config = dict(
    n_layer=8,
    d_model=96,
    n_experts=256,
    experts_per_token=4,
    d_expert=32,
    d_shared_expert=64,
    activation='squared_relu',
    moe_layers=[1, 3, 5, 7],
    router_score='sigmoid',
    normalize_top_k=True,
    routed_scale=2.5,
    balance_loss=0.00244,
    balance_bias=True,
    router_bias=True,
    n_groups=4,
    groups_per_token=1,
    init_std_router=0.0291,
    lr_router=0.00232,
    vocab_size=8192,
    norm='rmsnorm',
    norm_eps=1e-06,
    tie_embeddings=False,
    optimizer='laprop',
    lr=0.00214,
    beta1=0.95,
    beta2=0.98,
    batch_tokens=[32768, 65536],
    seq_len=1024,
    train_tokens=641700000,
    steps=13562,
    dataset='wikipedia_en',
)
Below are experts of layer 5 (counted from 0) of a mixture-of-experts language model. Rows are named up (a neuron's input weights, with its number) and show model dimensions 0-95. Each number is 128 + 32 x the weight over its row's rms, rounded and kept within 0 to 255. Numbers have three digits each.
Before each expert's rows: a language model's description of what the expert responds to. This comes from a sample of Wikipedia text that the model never trained on.

# expert 31
It responds to: First pieces of everyday nouns and verbs right after articles or his, such as play, film, song, music, marri-age, restor-ation, se-ats.
up10:096105137145078096137114096114099123169136195156114162180122136117141125120055082109090109137156149097111163135150136143091134076151105147129079089147119111154113099126120137143108112087185202134183120168206123148148128101121150124109091077148088167071128150110116205170213127134137158151
up11:107124093134149129118157116131148197135126107131144202172124088102104127120099091167133137132135123111155108153073198115145173187158057149139108139179110125112107094128100170132126062151106102114187100172130129125147134155107134159142110043173045179095106146124125152130138167202128150114
up12:078142055128138091143094186121139194081107154198112132174149130162130153108099112112101067130112058090094039155074089127157157145149116138185124127110134116108151151125143132151115110101085104159080139100119119086097136118108187156138124079109137178099160132114111164137148105079171104113
up13:108174151083132154164151119123095152108146089089101137155111128158116180138110100114104127168177037129133067171086074141159134097117116157166119138116074150087137133051059047142150135113090109145131153115140113129136186124131098109176125035159137140118140120103103159148175144119105136106
up14:128141083187041068110120094132151152143126159123090173146161172103117112116145149159092147165143133050084145136134172108146091083116158155129087158170091100157078081142104100150123124137114160059169142076136170157093102120150104121176103114163129110120129096109129153141192130140103135206
up15:136129098143064184155079128075110101106157101107124168127143131137129121122119153095158125145143133142090168158131124105207184123116130141091036149155048157095091137126129180160144141081118115150113059149147103103118077140120175192184158134110171148115111131088126118156156097126187085142

# expert 26
It responds to: Pieces of foreign or unusual names and codes, such as -sch, -ach, -ov, -sk, plus periods in abbreviations like v. and taxonomy names.
up9:119134105124063091105089084145114154132100133138116090167103087145156133088148139128075141184062145113159178065139170124121148095175135132101072145120070134157060079113156157086123148120119088137082130163106144117099111067092088143135091115126141128150138112162158140185113194182083089113
up10:172106142149146110098129093144169150109139168126085185117098086162105115124131086080078112069086145171161115150091116151143125088129163112185149123121116107126098171145163115111148061078172118183092095123063126177168115143148116124092147137149104145102167092146145194137096159123168093043
up11:156138104143132088139091078119087151068138119151120145124124100091082164119122095149108122159077134177087097094123111118159121110134085156100077114100118078137062137144100171137180108151078080083056128103178146141103144138070187103124185109131151115156136137104118130144226134114087124082
up12:117138104128084094132152130109112124096159105138071164181130129149207083152128169148095153167123170194156087093167147109155141089136131087041108106096098120155104137095181128129111150144159118149139118151085071137093107097116175147155066143098165166175145160161163085153089144136082081122
up13:158130178162098078123147108051111170101123068107127133111119166108100188188087128111109077169118157162089108149191097111147108134101142161097163145119103084107142114097165097147132151117114170146163188087101135158110060154078161101085113202126145164147134128159136170153144074108117125123
up14:113147150145083094096139124058125164157139111137106124094118163115150097130130107136154137149106177121159120170061163117103122111036128136110143155151073168133164096055071078154118101169119066103103139138141142088109142120127084133114115161116079159116142151156134141134132110053085069045

# expert 33
It responds to: Endings that complete words before a function word, such as -ing, -ation, -ness, -ces, plus closing quotes and parentheses.
up1:144119136148070139097080099165111130106119151149156156198166198063131105140132102101180104095125133186188075153114137109128209161134173162112059123099083140085123155092149106119164139091166124075149127157165129123174105142162133115113153096125196093119116137156135072103154114136105107122
up2:131135077122135101117120161121152141103146142059138105122136220094132133117133134102138056167111148100100086140133143124118183086109112076165055124095105111115089190088140163101109079076090102132091125120137138139131130098182125183073125108085154056179130131122160172121185147129159156120
up3:086133132082147154141122092133102142095138125130144108174085111156161040141135150166116142083161111148147115089130212143138149145088068119141113141095085093151137078064111205139208052120123124121113072110139130101128135141142122152112166135090143130098145144111170148127120183101059139097
up4:090092120111129127076129096125162148118170164162113072127134169106127125167155141159156123117125091147134104170125148154157122037095138138120180175043138083122163119154162131131143109141096115047066143134183135103099123111136147159075095158160101151083148130135067102117116207127139127183
up5:128142149104089125121173141164138148134127120173065115081144209170120141090142088050118152126083129178151148151130168160124089175147106105107095127105122113092103143106175154132092077093164095094110081139132124116189111078198154135149170059072139083112166118113123178117135132163134108149
up6:120138133152101115123166128130158112113116119120079203123144128116173151139100069119141165141061095162102158103103137146143100142135119129062074134146125128071177143102141169093086119109161086171075132096093075114175108149215145132155154092199177126081095136091154144184088112125140102113

# expert 54
It responds to: Final or inner word pieces and sentence-ending periods, dashes and heading markers, such as -ed, Hels'ink'i, Musash'ig'aoka, "==".
up9:096117102146090111113136144097050167110148203180076135147147116150079190089148130134081111149099158154132123136163122178149149127130100106131116125116069179132133083112156109177093137126111137164049135125132149099158108118095121152168102121214140106150097190162151187119155156135116068106
up10:097144181129131081078054116121091180115096179111135116116126145147144074083095077112114124149105065155144113120136095169161118140111157161055115158166099126112152085094090103137195092131191113187063168112140179126098113130100140111151160115093147096120117144142160133148108189119120074132
up11:154092144119160115166110151169116148113138126157073133194102102129160147168068079178108135171086151135127174094184127176147138183100132147176129100102114101144099121099089170171124074133165158126128142130085043126170131133121147165167170146106141099145116134188093168091172151140165145071
up12:157089115134115123132109103179085135083140133162107137145162108167165191143131142144116125107138111131127128047182082086142097072065119118129083120116119181094137150092057186176124133159093037114139106120090120124135097116120123143161142142153125074116148186097167169108084129131062143104
up13:137092174168079119185138174157116154064139058121087144186077144160156120171096149184133119117099106117154129118180106155167081168174070120101156101092143093121079080105142103180179140190156135083128102188125133108099119181122125161145141126119106145110122118170136105161145138128119089154
up14:095161122122086175176127110156161132135139065155144128119125114080160151157083100168117119125082132117105208112097183169141117153168090140126126092151102115133093125085111107174105175077082065118194152164155173120117118156088115146109068121147111147105138103099123163117114138187088187064

# expert 51
It responds to: Final pieces of place and personal names, such as -ford, -ton, Angeles, Boston, Columbia, often before parentheses or verbs.
up11:099084094093117110126157151173098139151157140146084124155133106093133108121151145104123131159104142208150173066124161128121101070134133165129160101155083106152175132109149096184147147144121087148133143127178119099098134133183154153113212163165125156078178238100113137104095138147095133175
up12:086108125174127153158075144105063119107206094144073124126123131110120131082119137111134135029113108113104123088119110144148092152148137136161084106054132140137158121145161145120203082138186136103139115145084095157153115083124095147078084139143127068105098073157106138147129191162168132106
up13:138170110110150164089150169109160142091147134118130070143135164122147145179131153100164145048176130103111100149135127170177118085092154136179115151152120168102148141156149085078166111133114144087098197153155123148143115130086130124083146162114159142108143136100153147216218087173156171163
up14:092178152099144084131170151138158103078182138108141116155142165134166109105121166150180079159080115134109167115068152074157109100175079106118093175187123127085106130193100100146098135145118077080097134092071104143124163153178100192100124184113077126130151117138112095107090120117157114124
up15:119140120143137169122146130165148103044133141136161137129152239103129121166117159103195104095083090166179183130163136107143066140084147145160085155150171198157170155102176136118181130112141110102075166106100097140141147097141143135146176096102154119098134152098125155144132154139152075109
up16:065142118111133134107099095091131146156100069139096127198131127100124166080094145068180148136114133152175108122166171188144110154171138166144121107112130120131073118160171139159128112137206169114143159167106089137165122044161116166156116141161049105118131155149095084093116110146099139084

# expert 30
It responds to: First pieces of longer Latinate words split mid-word, such as pro-, con-, per-, exp-, trans-, often followed by -tion.
up1:179116136192147104124126071157099149190126145118092195159000092125126133152090066111129131172106137115120144095151163143131117105151143136121104145123107128072107068120068052127100145141131175139084152123126140149117114101096125084146070131121157152106146128150146122142152124078079137145
up2:029141135068177091171127131163081148064133123139111209158112156149157186107066096124094096122141123147126128068059100157119120145160111122122058109130086140097152129115146117116131108133136144125087146121083122078138140147101141076098130065176147150171164180109158143149133129140128108131
up3:143149059113120100152157133117126149112116150142075124143115106143137168106142085054127113114081151154111163133121146135110108113080115126158140164176075081095113144118138110151134155188123072197096120130151106114103093016104101108110084053131149051190135132108156149139128129160155140094
up4:126083048122153104145128124127102182100144078121132177148127126156115149200105080090116115137101161144099150087071070104120111129110140163167077110127095123133063128154150173157118072097166199189132100094093116095118125100145156130108138095093115215086140175117102119122109135091105116129
up5:151165139129107102091120116104123152064103142140096109138097142140154137120128039087117135152137172109097091076126086168104111091116085110184127129144140088177053150121136150153152132120134091106168159151077141152120122064130056121061099146069079094115148078121177167138176148164102130108
up6:140151095143106136134106144188137184120145098114109139149154103100141150153078096111075132168159126077041091093120163184140107034161103166124119156101116130105135122162090139151121104088118052163137145109107177199136103151119144077087089180144159134099142110150183134126184152134139120121

# expert 57
It responds to: Nouns for organizations or roles after the or an adjective, such as team, city, government, record, law, and party names like Labour, Republican.
up1:119098165127130102156131129082105141146104121149104178186140078123150072090112181110102147146156135121113128149099151101164120177144060142138118131138112084166124096132164152109144057103162120105150099112125094111143109126109124170115054156113132136103133093140100126184170085255175119072
up2:062117089184054165146123133110074120167137111123118099085086148131062166136107088060141145113093184104161083107120164111141122139081144134074133126109109086171142145122069141113157107160116164051126143128155133137187130136155157149138103137157053148069103091110172147132123113163124141113
up3:068176131168102214126158087088201143140139113155108142133137169156161120165113174149090124092118191120092173160108114117147060067119082110161106110084062093118084127123099187099116115096102099165123157094122161137128144125146135140108111147104164137126149033127148156134114110134142158128
up4:102161161139091107139136113115165149075110135121114126104157214160127091096134109096134120139151149112178193141063114147142126068087178098174094197183113097181046141167111119139125143137101136115076087156142117113156133119114088149127106137136123095122148056110099156135191092102178125107
up5:095098147164089136129117161154178121139113154169175083116124085075112107183097093094200088120098142127158103086123157148122092102158071173103121133164110104159186100100157130155145109164141128130129147165084142132215122118069117129191151095174133180073096103154101116111126157130074106123
up6:129120225117179135136103188154167134120112100205089120098140177131078161125167057124109138125133137160162079084130104109112109116118116115111114106076063106170121146133124133132159122110100094138139159111116110142153131093134087103092155098138107118069134211121177103144186069152181115142

# expert 34
It responds to: Head nouns closing a noun phrase, usually naming an institution or group, such as government, police, team, company, community, schools.
up5:145131147119174191142147152182107133114184111205091157118144164096193122113125129142177096137186152138127136186137186179140120171108112151133141131146109102125120125081181128118163085112112086181153104173031132194144141149107141117151083166142160136152109184136169151111110091111129121120
up6:133117123145159110133162180140137143115120064154066145177122143119115172125094072105059107112102095169168068122109069153169144131146135119158120108135077131156067102096126164100108110146109143124074132133183130151146113024133105149134121146203140088115142158091121144121163144126188189119
up7:139135145126167135161094122107135164156127153127142121126126072089123114111137153071150074085138105146080067130070074142095101114067047160123156149134132134149146112097138200090130122148110131111118136128103123117173143087092141117136056100075167157054111147074145145113178148127136049091
up8:122135148134110109131117135144132164149129058135127097138136154167105072096108189097117132132134120100109091101094178155157089124127163150140091090071164129151058191119115135114131143078080158137083104124112191083055110161144141175155175119110061140127135086129116170173142109185114172187
up9:228131139154140152166139159180105147159132085162074153109091149167147096128147123143110115150171149138094117105123119112056132119046115139117133156090076102211159082120100112126123142175105118140109117155114144111158112147071203112133158169138141143062149160181167131147143090135139167141
up10:112132120165037103115186068137144119156137152141106126097097076051134125121102170183121135187120140102108169157095152126146088139100166092139139122164155177166105121102089157176120138123116122157153086175083047162179127066119116196142131143122115126101128105131134151112096123145167075122